Weights of a small mixture-of-experts language model, trained from scratch on English Wikipedia.
Size: 8 layers, width 128, vocabulary 1672, 6.23M parameters.
Experts: 2 picks a token, a shared expert of 64 neurons.
Training: a variant of Adam for the experts, 421M tokens, 3214 steps.
Below are experts of layer 3 (counted from 0) of a mixture-of-experts language model. Rows are named router (the router's row for the expert), down (a neuron's output weights, with its number) and show model dimensions 0-127. Each number is 128 + 24 x the weight over its row's rms, rounded and kept within 0 to 255.
After each expert's rows: a language model's description of what the expert responds to. This comes from a sample of Wikipedia text that the model never trained on.

# expert 8
router [100 140 157 152 155 129 101 136  97 145 112 149 111 114 118 146 155 119 142 153 110  69 109 131 146 132 141  97  88 151 108 123 105 111 146  97 155 174 115 130  99 149 131 136 134  95  96 138 115 139 148 134 130 115 166 121 132 144 162 114 107 142 108  91 101 135 157 107 127  98 107 125 113 183 118 153  75 150 102 134 130 126 116  96 161 139  96 159 115 113 163 131 156 168 151 122 114 138  96 147  84 110 111 164  96  99 117 149 133 118 151 142 169 116 177 149 144 117 131 151 117 139 111 138  81  90 184 121]
down0 [130 177 101 146  66 138 128 109 134 129 152 142 126 130 122 121 109  89 129 134  99 135 155 123 146  90 121 100  89 114 159 114 108  86 114 155 106 138 182 128 102 106 110 135  94 108  94 165 144 131 150 146 151 114 135 105 117 154  85 124  72 162 129 127 150 159 154 145 148  93 152  84 152 176 159 130 102 121 137 122 122 135 163 133 153 130 116 196  97 134 113 139 128 160 108 130  86 125 145 162 101 134 123 122 130  71 134 161 141 138 132 101 117 106 158 138 134 122 148 128 151 128 110 127 137 109 147 146]
down1 [149 135 146 140 145 151  98 120 118 142 153 128 124  98 131 110 141 118 144 115 121  79 125 118 188  93 114  82  96 101 158 107 108 100 125 114 152 151 143 198  80 121 142 113  97 140 107 145 159 160 112 114 120 134 113 127 104 151  99  91  99 104 116 131 106  93 148 138 129 117 128 110 164 115 150 161  77 119 140 150  75 172  92 124 151 129 123 174 128 156 117 175 126 136 129 131 134  97 144  94 167 146 106 116 121  58 132 102 136 129 106 139 118 122 114 116 117 146 147 111 117 147 115 107 148 147 132 127]
down2 [148 180 138 134 135 150 114 120 162 183 152 146 149 145 121 157 157 144 119  99 116 150 142 138 160 109 113 140 134 139 152 137 133 152 152 139 113 149 117 115  56 174 128 177 117  99  85 135 103 169 103 114 118  78 108 123 109 137 128 128 121  99  88 132 110 124 135 131 114 129  96  93  88  88 132 113 105 152 123 150 133 105  94 130 129 115 133 148 117 129 161 150 171 161 134 121  96 118 150 136  81 143 118  87 134 112 149 159 120 167 127 117 118 102  97 117 153 147 106 120 133 137 129 174 105  73 148 140]
down3 [111 119 135 141 124  92 122 141 152 118 119 147 118 144 116 142 136 134 124 191 171 100 118 124  97 114 118 128 144 112 126 163 137 113 163 114 132 102 110 107 108  87  92 130 152 183 153 109 117 121 147 132 126 140 122 140  93  73 148  85 156 140 135 140 150  98 124 126 137 139 129 139 161 105 141 116 105 155 172 137 113  98 162 138 119 164 143 120 114  94 132 113 118 143 158 142 181 137 137 101 151 125 125 124 113 158 110 149 128 101 157 113 113 160 127 145  60  85 167 126 177  88 103  91 163 108  94 136]
down4 [111 150 144 114 118 157  87 142 146 134 127 158 115 108 154 153 155  94 117  77 133 146 137 187  99 112 101 121  85  60 115  75 122 139 133 125  96 144 127 130 137 111 101 124  94 164 109 155 109 136 101 132 145 116 119 110 151 144 131 175  97 128 144  97 113 153 167  94  92 141 113 136 122 137 108 103 139 109 113 177 119 168 171  86 134 108  85 154 120 158  98 133 154 107 124 138 132 144 133 115 120 113 130 153 133 110 109 131 115 139 124 159 150 111 140 134 124 144  99 119 148 115 166 135 135  81 181 139]
down5 [206 127 132 103 104 182 129 144 103 149 132 104 132 143 121 139 160 124 133 131 154 104 130 145 166 182 100 163 109 145 122  51 163 124 151 168  96 133 107 179 104 124 135  88 123 136 193 108 117 107 170 117 125 165 133 156 133 112 125 124 127 139 114  96 154  88 109 144 111 120 135 137 158 127 111 118 144 118 104 105 157 123 113 136 156 132  97  95 152  94 138 120 143 135 110 146 153 134 147 163 144 151 131 122 150 132 136 129 149  91 145 112 139 127 118  96  92 138 136 112 112 119 109 166 138 141 112 146]
down6 [113 121 165 143 157 118 137 125 150 103 141 154 126 141 127 144 135 115 100 106 121 173 130 109  89 104 142 143 114 160  94 107 120 159 138 155 166 106 102 178  16 173 133 100 138 101 116 134 134 108 127 117 119 149 158 153 120 119  93 136 113 102 118 150 121 134 110 125 135  96 113 159 124 130 102 110 118 139 106 120 128 160 109 139 144 169 127  99 122 146 166 131 132 121 102 128  81 160 148 115 100 152  89 144 136  60 116 124 153 133 100 158 102 149 136 136 131 133  98 135 108 141 108 107 133 142 126  97]
down7 [150 117 145 117 124 123 105 132 130 110 108 146 144  79 123 108 130 112 152 150 134 162 124 125 140 139 138 132 141 135 131 103 100 141 171 149  99 118 126 176 148 156  92 124 105  87 115 117 138 117 136 135 139 142 186 122 117 125 130 137 133 122 136 113 130 121  90 140 140 139  99 122 164 132 130 119 127 167  71  98 109 112 123 151 120 149 122 142 145 107 100 132  52 131 132 108 115 133  92 161 134  99 111 113 140 124 154 108 126 135 152 130 115  81 173 147 150 172 127 181  73 157  85 127  95 101 174 184]
It responds to: Of, from, years. The preposition of after place or institution nouns (District of, University of), plus from, into, and year prefixes 201, 202.

# expert 59
router [121  79 125 141 154  92  81 120 118 101 131 136 145 152  95 140  95 115 157 133  93  98 144  86 151 113 171 124 168 117  96 144  93 144 107 151 151 101 107 133 140 161  89  99 100 104 142 148 127 152 142 122 102 170 143 161 120 130 133 146 115 163 109 128 139 122 140 123 176 108 144 115 143 125 126 140  99  50 101 146 130 124 119 105 155 141 151 168 129 153 166 109 119 138 170  76 130 121 118 134 112 141 159 154 160 132 131 130 135 143 110 107 115 116 168 124 120 171 161 109 118 101 130 125 102 154 163 126]
down0 [133 139 124 154 129 127 112 126 127 122 171 157 120 141 148 153 122 115 108 159 144 103 108 116 134 105 113 171 121 175 120  93 160 147 142 149 141 146 149 110 155 113 129 160 148 131 107 174 123 131 153 144 133 142 131 149  73  73 149 149 157 145  92 106 144 140 127 121 135 118 103  73 104 125 153 150 178 128 123  91 131  91 128 161 170 164 141 158 101 129 138 134  93 154 110 129 117 114 131 146 135 121 140 160 123 188  75 132  95 113 134  86 115 166 107 124 128  66  99 103 144 110 131 132 134 139 110 133]
down1 [102 148 142 122 199 146 146 153 104  86 139 158 161 135 119 151 121  98 166 116  78 124 176  91 135 141 139 127 129 111 102 152 150 106 125 133 142 108 115 197 104 122 144  57 142 129 139 146 134  88 131 154 118 151 113 132 127 122 103 106 131 123  84 144 118 161 208 133 126 126 146  98 108 150 139 110  83 124 107 153 126 146 141 115 151 153 121 125 120 140 154 149 117 130 126 128 133 147 114 125 150  81 142 116 155  85 104 120 135 113  96 133 131 116 141 130  99 155 139 141 123 118 106 153 133 158 162 141]
down2 [121 135 127  98 133 114 165 101  97 119 125 150 112 100 101 139 126 142 113 138 121 109 123 124 157 118 126 146 146 102 131 128 143 129 132 161  95 153 127 110  98 126 132  90  80  81 156 130 110 142  94 118 155 154 119 192 150  92 107 172 102 146 147 137  65 151 161 158 129 123 103  93 154 168  92 169 101 105 113 138 138 164 113 154 148 149 106 154 120 142  89 128 123 151 154 144 125 160 121 142 182 123 134 121 100  91 126  84 136 160 139 124  87 122 150 136 123 121 172 124 136 124 114  88 128 115 106 144]
down3 [131 155 150 156 162 118 117 125 126  83 152  86 109 126 109 163 163 127  73 116 116 162 122 125 149 123 110 120 131 124 123 167 158 117 121 148 141  98 140  91 167 128 163 148 157 156 119 118 118 160 122 108 125 129 121 141 133 103 104 123 129 117 125  92  76 123  78 128 111 172 136 113 105 127 119 125 119 161 121 171 139 104  95 149 106  89 134 113 114 108 158 145 145 135 108 149 169 129 144 158 145 111 174 120 147 138  89 176 120 122 135 129 142 152 111  76 105 111 113 117  83 129 127 179  91 105  97  98]
down4 [127 155 137 159 140 113 135 129 111 197 150 139 116 131 155 105 140 173 127 150 125 136 111 141 153 101 173 105 125 128 113 144 137 156 124 115 113 112 106 174 172 142 130 165 120  92 118 129 124 156 135  96 120 129 139 136 120 106  96 104 127 130 162 124 161 212 160 184 116 156 109 101  93 118 131 125 103 107 122 134  92 156 144 134 111 136 141 161 107 149 191 123 126 120 118 148 145 126  82 135  79 100 104 114 146 139 149 114 133 100 146  90 116 113 133 105 119 155 157 129  92 110 100 127 150 151 123 124]
down5 [119 106  94 104 104 153 161 129 129 123 121 136 108 116 136 119 125 115 133 130 142 144 125 146 123 152 156 179 133 122  99 122 164 175  71 123 111 117 122 113 168 121 153 141 124 147 122 146  97 119 117 123 131 132 169 149 144  55 124 114 197 101 163 106 115 131  76 126 157 128 129 140 113  83 111 146 161 115 119 123 183 112 110 148 124  93 131 121 127 135 161 116 115  87 100 156 123 100  76 116 127 102 127 126 159 179 137 144 134  94 113 118 154 120 136 107 119 120 114 137  91 130 140 157 132 109  73 139]
down6 [179 142 120 151 165 114  78 159  86  81 117 138 112 152 135 119 102 150 162 128  94 196 121 141 111 142 146 115 123 143 150 171 145 106 152 112 108  91 133 136  75 127 126 140 158 109 146 123 137 113 131 103  95 159 140 146 111 102 127 118  93 146 126 144 120 105 170 122 103 129 133 147 118 118 168 119 133 151 146 127 125 114 113 125 124 149 154 131 159 107 116 145  70 163 170 123 112 176 160 156 144 137 150 124 158 133 126  92  88 123 152 152 113 114 152 133 124 109 120 103 151 165 168  87 120 133 112 118]
down7 [104 101 148 109 144 150 163 130 141 148  84  88 139 173 118 166 107 147 144 135 125 153 132 130 127  86 135 121 153 164 107 146 142 125 132 158 143 112 101 112  79 138 133  73 177  86 125 124 154 110 143 124 111 122 119 141  99 139 113 165 139  82 106 143 111 126 118 125 135 114 106 129 126  96 145 125  99 131 117  89 119 135  99 119 165 131 108 105 140 156 119 102 130 128 112  59 149 136 169 113 124  97 127 142 165 158 119 113 117 162 155 131 142 116 148 150 134 103 195 152  91 121 127 134 153 173  97 155]
It responds to: List and field punctuation. Colons, hyphens, bullets and semicolons opening list items or following infobox field names, as in Headquarters: and line-start dashes.

# expert 38
router [147  95 130 132 207 158 115 137 106 105 129  88 153 125 126 127 100 110 147  76 144 156 151 136 146 118 136  88 171 122 105 147 164  96  57 122 114 132 104 135 135 151 135 108 167 112 110 136 149 111 110 114 127 124 138  97 137 124 115 138 131 131 116 127 114 119  90 131 105 138 164 138 132 139 149 149 114 104  98 108 119 154 133 193 111 113 134 126 150 140 166 116  92 108 153 147 120 105  88 184 131 105 132 154 144 129 155 128 135 139 113 165  94 122 149 130 157 114 107  80 162 136 111 100  89 119 128 157]
down0 [150 130 121 169  87 116 105 123 160 122 164  96 135 137 154 134 127 160 138 139 115  78 122 128 164 188 125 151 110 147 121 122 122 172 153 133 127 134 163 106 128 148 119 168 105 134 123 125 125 100 140 144 114 154 123  88 127 137 150 117 168 160 144 128 144 131 124 137 148 114 141  96 133 116 210 103 151 146 158 134 177  76 171  93 135 119 137 137 123 116  98  55 144 101  98 112 129 114 122 160 117 132 106 155 141 148 129 120 154 119 124 111 127 149 127  98 144 107 131 109 123 105 133  90 159 172 150 125]
down1 [159 140 126 157 166 146  94 147 135 138 149  87 158 114 119 121 183 110  95 153 154 105 155 161 136 114 121  84 164 153 169 126 105 116 144 122 104 167 147 149  85 161 144 160 150 164  85 147 130 176 137 119 138 139 137 117 111 157  99 133 135 118 125 136 118 116 100 135  98 114 140 100 138 118 103 113 128 120 127 144  91 132 151  81 127 162 130 137 124 125 164 136 112 123 121 137 148 143 128 132 120 116 107 114 159 134 133  48 109 161 106 143 132 147 105 149 110 103 175 118 104 121 126 164  73  93 113 136]
down2 [ 95 128 120 123 118 110 155 103 104 127 178 117 166 154 111 170 144 148  80 120 142 125 121 137 148 149 134 116 127 131 150 139 109 117 143 145 128 156 149 117 165 177  94 160 116 203 120  94 157 122 145  79 144 154  72 170 128 138 107 124 158 155 117 133 149 112 116 130 156 157 163 145 136 120 156 158 122 125 156 152 136  87 135 104 152  97 153 142 122 121 125 109 128  87 131 108 103 165 164 127 166 151 144 123 142  63 126 143 184 150 127 104 133 140 134 114 117 144 131 132 106 127 134 117 115 113 132 155]
down3 [ 89 123 118 122 112 162 131 184 135 130 116 139 115 149  93 107 120 160  88 123 119 125 129 130 128  70  78 171 132 103  95 152 153 105  87 125 134 115 143 158 136 132 106 118 167 121  89 118 125 101 113 112  97 117  93  99 139 133 134 156 156 129 106 151 122 164 187 137  94 136 110 117 150 146 185 173 120 137  98 124 113 152 110 111 129 157 120  98 149 134 100 137 110 139 106 137 135 128  95 128 112 120 150 136 114 106 133 160  71 113 165 139 160  76 123 120 116 126  82 122 137 144 143  84 113 120 137 135]
down4 [119 105 131 145 129 112 153 133 135 104  96 114 142 103 109 102 124 123 126 125 151 144 109 137 138  99 117 135 130 139 138 148 105  72 152 147 174 122 122 146 147 129 191 144  91 105 137 111 164 169 127 121  90 137  93  92 169 124 144 157 136 174 164 133 126 126 158 142 122 144 161 151 145 120  96 123 107 173 132 144 118 161 135 116 108 172 133 109 127  95 153 121 115 173 129 135 114 170 120 147 109 143 129 116 135 136 115 127 183 108 125  98  89 112 121 198 107 138 103  94 153 158 156 114  97 121  80 140]
down5 [101 153 196 151  85  87 108 123 149 136 122 122  99 166 117 157  85 101 117 137 146 146 133 135 140 119  96 121 126 100 135 127 143 116 149 136 135 173 162  96 175 126 165 128 146 176 136  89 132 167 132 146 161 160 125 198 119 119 151 122 101 104 104 120 146  84 114 141 151 132 166 150 163 127 140 150 149 102 129 125 137 115 118 113 127 142 107 131 123 124 125 123 148 138 142 140 151 117 164 125 148 124 151 140 130  95 143 187 129 140 178 116 100 178 153 146 141 122 104 102 137 139 169 102 140 115 132 134]
down6 [ 67 134 147  95 123 102 115 135 115 147 166 122  88 121  95 170 150 122  85 142 149 134 133 180 155 110 100  98 133 153 145 103 138 143 161 134 135 144 138 135 176 138 120 116 160 158 163 119 142 115 141 134 102  99  93 150 116 144 137 151 138 134 116 161 150 147 110 119 136 152 117 149  88 143 126 149 107 105 109 147 167 139 143  92 138 107 145 161 120 127 162 133 101  92 116 122 108 100 167 142 156 138 145 159 193 131 136 126 134  71 103 148 127 154 150 110 124 155 136  82  87 146 144 133  99 147  99 129]
down7 [125 123 119 177 156 138 119 100 128 171  65  66  89 158 119 147  88 106 107 146 184 153 107 151 134 154 125 141  80 137 150 125 110 140 158 107 154 150 130 104 134 134 154 128  78 138 150 125 127 170 138 114  67 135 115 100 144 114 134 138  90 150 144 134 124 139 131 139 121 145 123 164 117 137 170  97 142 131 128 146 126 120 160 101 148  99 147 163  88  81 153 101  91 145 138 116 137 142 174 166 116 141 160 127 107 131 165 143 121 117 121 145 101 130 120 108 148  98 123 129 118 142 110 111 124 107 126 133]
It responds to: Clause-linking commas, conjunctions. Commas and conjunctions joining phrases in running prose, such as and, which, but, who, where, that, as well as.

# expert 27
router [148 102 132 146 112 124 147  97 134 156 125 123 140 161 123 151 146 162 108 114  95 161  73 146 108 146 169 103 148 116 122 140 160 145 147 145 108 141  96 131 120 105  73 143 101 102 132 122 117 147 120 139 156 144 111 154  97 120 160 103 168 103 120 124 106  73 140 101 162 137 128 158 142 119 105 169 133 144 142 151  88 152  97 175 132 161 124 141  75  98 118 126 135 105 101 160 132 171 147 156 166 142 123 144 135 127 114 126 129 109 140 137 113 131 114 138 137 175 134 161 172 172 101 149 150 132 171 140]
down0 [104  93  94 166 154  87 117 114  95 124 118 195 112 118 120 105 137  98 139 112 148 111 137 140 131 184 119 120 120 149 146 115 106 121 133 107 183 123 151 123 154  88 138 150 153 122 127 154 103 131 170 122 113 171 146 155 128 128  96 143 105 141 180 133  92 115 123  95 179 131 166 148 127 110 168  89 164 117  98  98 157 158 127 120 129 119 158 167 157 186 125 138 103 123 140 144 154 140 122 123  73 133 160 137 107 123 127  92 159 119 154 111 132 124 138 129 141 119 113 147 114 116 121 112 117 124 112 128]
down1 [125 127 149  84 129  83 117 114 138  92 153 131 151 119 118 120 165 130 131 123 124 123 126 128 128 140 112 145 135 106 133 120 141 117 152  93  98  95 136 121 118 125 152  64 139 157 140 153 111 126 108 123 132 109 121 107 146 101  92 136 116 155 126 145 138 156  75 116  92 171 116 145 180  84 165 148 121 127 119 146 144 138 161 101 161 113 185 101 152 164 153 104  98 146 119 172 119 204 119 129 122  93  94 183 131 145 161 139 106 127 138 142 114 105 107 101 131 120 123 149 121 148 129 168 125 103 146 149]
down2 [156 128 119  76 133 112 139 128 100 110 102  68 148 137 114 105 127 164 109 144 120 137 140 127 133 182 127  85 139 163 107 120  91 146 149 106 150 114 145 138 119 151 131 107 129 136 142 110  95 105 150 150 114 115  81 166 107 131 104 106  78 146  87 102 118 120 106 133 103 116 121  97 123  98 125 108 105 109 114 156 123 152 140 145 128 123 140 123 114 108  84 139 153 150 144  88 119  69 149 118 142 131  92  85  93 136 125 176  69 155 128 160 134 132 158 133 149 109 174 125 123 104 149 130  86 132 117 132]
down3 [ 69 121 143  94  93 105 120 138 126 138 131 126 130 134  90 114 152 123 102 129 132 136 142  89 125 130 101 139 147 111 177 120 104 124 147 109 137 151  89 113 125 148 125  88 133 178 163 116 118 102 127 110 122  91 146 168 148 100 104 129 166 118 152 164 119 131 129 108 161 111 129 133 148 123 103 139 119 154  71 139 105 102  98 137 128 178 135 178 142 153 158 126 135 108 128 123 123  82  85 156 156 146 138 106 106 128 136  79 119 138 144 124 141 143 201 135 106 130  92 103 153 122 100 114  89  98 134 142]
down4 [185 125 144 100 135 149 155 123  90 120 100 139 118 131 107 130 104 151 168 141 137 159 154 118  96 144 157  92 115 111 107 152 142 118 128  97 120 127 103 111 126 112 136 120 107 104 103 123  90 142 154 158 116 121 125 123  91 152 163 108 124 108 113 147 138 122 132 137 123 166  96 135 150 123 129 139 131 133 127 124  97 100 116  98 150 135 128 139 116 100 123  85 123 156 163  96 123 131 132 180 131 146 158 145 114 132 151  82  66 154  85  97  86 163 106  67  85 120 128  65 113 130 126 124  81 118 128 143]
down5 [158 148 167 115 113 153 112 171 162 134 129 117 127 156 132 142 153 169 147 141 100  94 133 145  92 104  93 151 122  67 150 109 126 142 116 156 148 139 112 130  78  87 110 107 108  93 127  98 128 119 136  97 140  91 120 113 128  97 175 140 134 128 187 122 125  94 147  85  93 133 133 157 124 143 116 140 165 127 100 132  87 191 120 166 137 205 157 132 108 155 151 132 122 113 166 149 147 134 152 122 113 157 123 111 122 137 107 162 138 140 132 144 144 119 100 140 135 134 119 146 127 133 129 115 126 117 144 135]
down6 [103 170 154  92  70 106 121 122 124 149  72 127  98 120 121 112 124 113 135 118 114 137 125 103 149 181 113 129 151 103 122 106 158 133 132 127 110 157 127 119 114 109 112 159 119 124 133 107 146 132 148 115 167 170 169 166 136  83 110  87 137 136 147 154 170  93  93 128  87 132 131 148 135 120 121 116 148 165  88 139 168 121 131 109 152 114 104 137 102 158 111  69 172 131 109 151 116 153 131 149 129 130 148 110 142 107  96 118 137 125 147 158 104  99 111 172 111 129  83 163 141 171 127 143 150 125 131 111]
down7 [133 147  98 196 131 128 103 117 115 102 106 111 116 101 129 112 114 112  89 109 115 157 159 136 126 116  91 102 112 161 113  99 116 123 141 106 134 130 133 110 156 119 152 123 137 163 122 116 100 103 148 126 101 112  74 115 128 175 113 157 119 122  80 171 156 129 155 148 107 136 127 105 148 132 146  72 107 121 149 105 170  72 108  90  91 123 131 149 104 153  98 143 101 157 143 110 119 114  85 173 139 142 132 119 111 160 129 150  94 125  98  83 155 144 151 137 147 110 114 124 109 147 123 146 161 141 119  98]
It responds to: Inflectional suffixes ing. Word-final pieces, mostly ing, also eng in length, resent in represented, percent signs, and words like only and less.

# expert 12
router [159 125 168  99 119 111 165 138 122  90 108 119 124 132 128  90  70  98 136 107 135 163 152  82 131 102 125 154  80 147 153 156 148 137  40 166 134 129 151 130 161 162 129 118 129 109 137 153 112 148 163 138 123 103 145 137 134  95 151 154 118 129  98 134 102 136 104 136 158 140 161 138 110 102 176 115  81 127  94 113 129 144 155 137 150 153 147 123 106 136  88 112 111 112 114 111 145  88 116 139 138 128 123 153 131 142 137 120  89 149 106 106 101 117 150 111 113  88 131  86 106 127 118 105  98 144 125 108]
down0 [163 165 123 149  99 121 108 105 140 121 144 115 132 145 154 183 134 155 122 114 156 132 117 144 122 210 150 133 119 142 134 116 125 158 132 122 157 119 117 138 153 165 122 137 124 150 110 103 113 167 172 149 100  87  83  98 132 132 140  87 102 143 168 119 142 136  89 118 132 110 147 135 147 148 112 107 120 165 165 137 128 134 131 107 115 106 149 166 114 113 153 117 148 104 156 173 162 148 113 131 148 118 128  75 136 125 123 129 147 151 101 132  84 128 118 176 120 151 111  97 132 125 171 138  81  99 160 154]
down1 [160 114 124 131 117 148 121 101 129 129 159 120 177 118 131 151 140 132 163 118 141  96 168 158 110  96 100 109 139 136 116 134 157 179  99 124 109 143  90 132  98 113 120 111 108  97 131 136 111  90 102 141 142 121 144 113 166 123 164 168 154 145 134  95 105 132 151  95  59 158 105 103  82  91 131 147 154 101 151 169  90 167  88 148 137 149 114 149 111 132 111 134 123  94  86 100 131 133 167 140 130 129 126 142 104 155 113  92  93 150 142 120 159 157 144  95 142 113 151 144 155 106 134 110 140 117 127 109]
down2 [119 115 179 133 142 193 161 145  88 142 108 143 114  71 142 144 101 142 125 122 131 134 121 150 121  71 108 131  84 113 136 157 151 133 111 133  96 120 127 163 101 115 125 126 147 144 120 126 126 128  96 137 120 114 141  88 120 130 122 111 144 142  94 153 107 138 115 134 106 142 151 155 166  95 139 124 141 138 142 156 107 168 104 118 178 162 165 103 134 112  89 158 126 137 149 106 112  86 129 106 151 150 131  72 124 157 169  91  96 168 129 134 113 172 118 130 111  96 120 112 167 118 137 124 131  85 108 138]
down3 [143 163  79  98 112 139 142 106 107 114 144 151 127 147 148 137 161 159 146 100 150 133 116 128 155 186 143  95 124 121  73  84 139 119 114 128 104 151 129  96 166 101 123 124 121 167 165 145 154 107 148 144 139 142 139 105 167  89 120 134 114 125 132 119 165 131 115 125 146  79 134 108  92 157 146 128 141 140 120 117 136  69 122 117 154  92 141 166 107 137 146 154 132  88 154 123 123 130 158 114 133 149 127 147 138 155 125 204 113  93 148 126 117 151 178 160 134 144 135 141 156 162 123 156 122 112 123 111]
down4 [141  99 151 177 143 135 127 155 111 139 104 168  72 128 135 160 157 113 127 118  91 115 135 159 127 124 104 126 159 122 108 109 135 112 113 130 123 131 102 144 151 184 161 143 116 173  87 122 175 134 148 132 141 150 150 133  86 164 153 113 117 158 130 125 124  69 108 126 112 143 145 129 115 143 127 167 126 114 159 122 102 128 138 123 134 102  96 165 135 130 121 145 154 128  98 131 153 122 125 134 152 154 133  88  57  96 146 110  94 117 136 154 170 168 145 132 147 136 106  83  98  79 149 125 120 103 144 128]
down5 [143 133 100 123 154 137 108 116 149 128 146 110 147 102 167 126 120 132 151 149 141  98  86 127 139 144 110 121 160 115 111 127 103 180 151 117 143 114 128 183  71 132 128 151 124  53 123 135 161 133 130  78 100 129 122 141 144 134 148 147  88 115 159 149 172 150 123 106  94 104  96 148 134 147  83 117 106 122 141 155 104 157  84  76 159 176 117 143 108 141 137 132 154 117 140 113 141 102 134 139 108 186 125 115 150 162 105 133 133 112 116 144 102 103 137 129 160 149 108 156 130 137 128 149  89 127 144 134]
down6 [ 83 148 144 149 160 118 109 105 164 134 135 125 129  80 142 168 126  94 105 130  98 132  99 138 103 116 151 174 168 147 137 137 100  95  80 143 129 131 110 176  91 179 165  96 116  90 113 166 155 126 125 133 161 124 108 120 139 118 106 118 137  82 109 135 151 113 113 112 106 116 117 151 126 131 153 113 127 140 106  89 101 135 143 140 135 158  94 122  83  95 102 186  90 147 134 118 128 116 129 142 111 109 157 137 109 152 132 114 133 161 116 118 143 141 123 126 153  99 143  60 152 141 108 115  95 137 131 128]
down7 [130 124 124 110 156 103 136 132 143 127 104 121 154 129 126 105 122 105 164 135 133 135 127 132 110 158 109 119 147 165 127 133 125 147 115 133 135  63 103  95  69 135 134 176 143 136 151 102 101 121  81 115 102  95 140 160 166 138  64 137  99 102 129 129 150 124  90 104 117 164 101 148 137 146 153 112 129 171 153  73 117  97  89 109 146 155 137 116 106 128 151 160 135 148 147  70 111 140 150 120 135 120 125 108 199 129 114 141 125 138 135 155 120 171 130 112 103  98 122 145 102 135 147 158 125 153 144 119]
It responds to: Sentence-ending punctuation. Periods and other sentence-ending marks after a clause's final word, followed by a new sentence such as The or He; also commas, ")." and '."'.

# expert 56
router [168 101 122 136 171 135 101 119 140 139 138 137 110 180 157 117 142 149 154 135 144 146 133  62 144 138  91 160 135 127 119 144 105 125 116 141 154 102 158 154 168 159 106 135 115 103 109 130 161 129  93 123  80 164 124 122 129 154 150 148 113 147 121 149 157 130 149 106 146 154 145 142 113 149  99 147 172  71 148 148 150 156 169 138 134 126  95 157 132 150 161  86  88 111 136 134  67 155 113 141 105 139 137 125 146 119 149  92 141 134 143 151 113  98 144 107 119 166 144 114 116 116 138 114  86 170 128 130]
down0 [117 112 110 105 113 113 134 149 176 145 135 169 134 136 123 110 114 101 117 114 179 134 104 133 137 144 119 145 131 112  97 134  92 144 135 131 135 115 138 171 161 135 120 188  94 121 113 108 135 141  53 112 112 106 130 158 142 141 125 112 110 127  93 132 105 143 203 118 131  51  87 143 115  86  88 175 119 139 115 119 119 147 116 149 142 120 110 117  84 127 153 126 107 136 116 129 123 180 109  89 160 144 124 158 126 159 149 113 115 142 138 122 109 106 114 135 145 142 129 162 112 167 138 126 102 134 117 112]
down1 [138 148 145 157 142 117 135 141 130 129 125 118 145 145 119 122 108 134 127 148 140 128 133 145 117 137 106 109 141 103 111 110 152 100 140 142 136 123 134  85 153 136 135 135 134 214 132 145 111 116 168 129 137 154 134 125 143 110 137 101 163 165 132 129 177 123  35 120 117 133 131 127 159 121 143 140 113 159 138 126 188 102 136 104 123  14 134 122 131 140 143 131 137 173 149 130 137 124 165 128 105 156 129 110 124 119 120 190 138 114 133 138 142 120 118 156 112 135 114 127 108 120 105 139 109  84 113 136]
down2 [104 138 118 105 121 155 113 148 114 110 139 170 138 167 139 165 160 105  87 110 169 120 156 152 135 166 161 144  97 154 126 144 121  98 168  96 105 156  98  79 159 145 129 149 141 147  97 137 141 110 162 130  97 100 154 126 142 155  86 126 106 119 115 132 128 123 109 137  95 112 121 142  86 130 155 127 109 143 188 158 164 138  96  83  90 112 128 129 119 101 128 177 131 127 128 152 166 128 115 104 150 148 138 105 125 151 142 160 145 103 126 105 144 167 121 121 136 107 120 118  96 109 137 114 177 172 124 146]
down3 [166  77 115  94 106 147 137 111 102 118 144 144 136 118 116 159  84 152 143 139 126 130 157 159 143 133 156 150 110 130 128 110 111 118 127 124 134 118 122 123 138  94 141 131 158 132 138 140 111 114 121 165  97 101 128 120 127 150 150 125  89 121 168  71 144 115 122 111 139 141 132 122 110 140 163  49 166 149  99 167 139 151 108 112 104 128 128 115 119 101 154 106  86 113 153 147 135 153 105  81  96  95 135 179 113  95 103 116 123 167 161 116 112 119 159 108  86 120  89  94 100 152 118 149 119 173 123 117]
down4 [118 121 123  82 134 152 139 133 100 100 169  88  97 132 120 105 127 153 153 105  96 155 142 134 126 155  99 108 188 121  88 120 124 138 112 144 149 111 112 168 115 122 136  85 149 172 159 124 126 155 110 135 166  87 144 157 125 141 133 134 131 104 119 135 129  69 123 131  99  91 105 121 159 113 124 127 109 116 126 138 181 124  69 163 164 106 133  84 138 101  90 132 136 117 144 112 145  90 153 125 119 130 106 147 117 138 147  84 142 142 125  90  87 124 120  94 127 127 160 160 106 122 130 106 163 120 152 111]
down5 [119 119 106 143 116 155 132 119 162 152 125  86 138 155 171 105 176 122 111 149 141  85 142 142 113 214 128 102 154 143 135 108 147 123 148 140 126 147 169 167 118 117 100 130 118 122 123 147 141 123 138 151 127 179 127 145 154 177 105 101 126 177  82 134 135 119 177 129 142 171 119 100 134 129 156 122 108 125  80 106  81 142 142 117 178 104 125 143 135 112 110 133 110 150 136 110  93 136 106 110 111 130 114 152  91 124 132 103 133 131 154 158 137  92 165 155  84 124 118 142 126 144 131 124 123 126 120 161]
down6 [106 102 105 159 160 120 111 115 121 108 101 130 108 134 142 122 127 115 160 167 138 157 137 106 134 102  53 131 137 138 108 132  87 152 143 114 176 151 173 162 105 113 129 112 131 124  89 170 137 135 123 147 118 147 142 122 121 139 139 136 137 159 132 152 122 164 142 117 135 147 121 135 109  92 193 159 151 146 163 111 117 131 108 143 162 127 116 100  80  94 156 103 141 144 143 114 179  79 151  98 109 150 128  97 147 136 140  99 179 140 153 115 161 121 155 110 136 143 131 140 130 125 133  63 111 127 135 137]
down7 [158 146  77 158 120 121 127 117 140 156 113  84 131 149 160 122 140 112 167 141 158 135 109 192 129 136 116 123 129 108  88 119 142 154 136 120 133 122 145 117 176 132 139 125 122 181 137 188 136  91 185 141 199 135 133  95 137  88 115 120 107 151 131 134 108 130 112 121 133 136 144 130 134 142 136 151 160 146  98 164 153 102 163  89 132  68 100 170 126 128 153 138  77 124 133 126 119 147 139 143 128 113 139 119 164 110 101 134 141 126 150 162 130 104 132 132 103 153 165 139 127 123 121 135 159 129 154 151]
It responds to: Table column separators. Pipe separators between cells in Markdown tables, mostly header and result rows, plus semicolons and dashes in lists.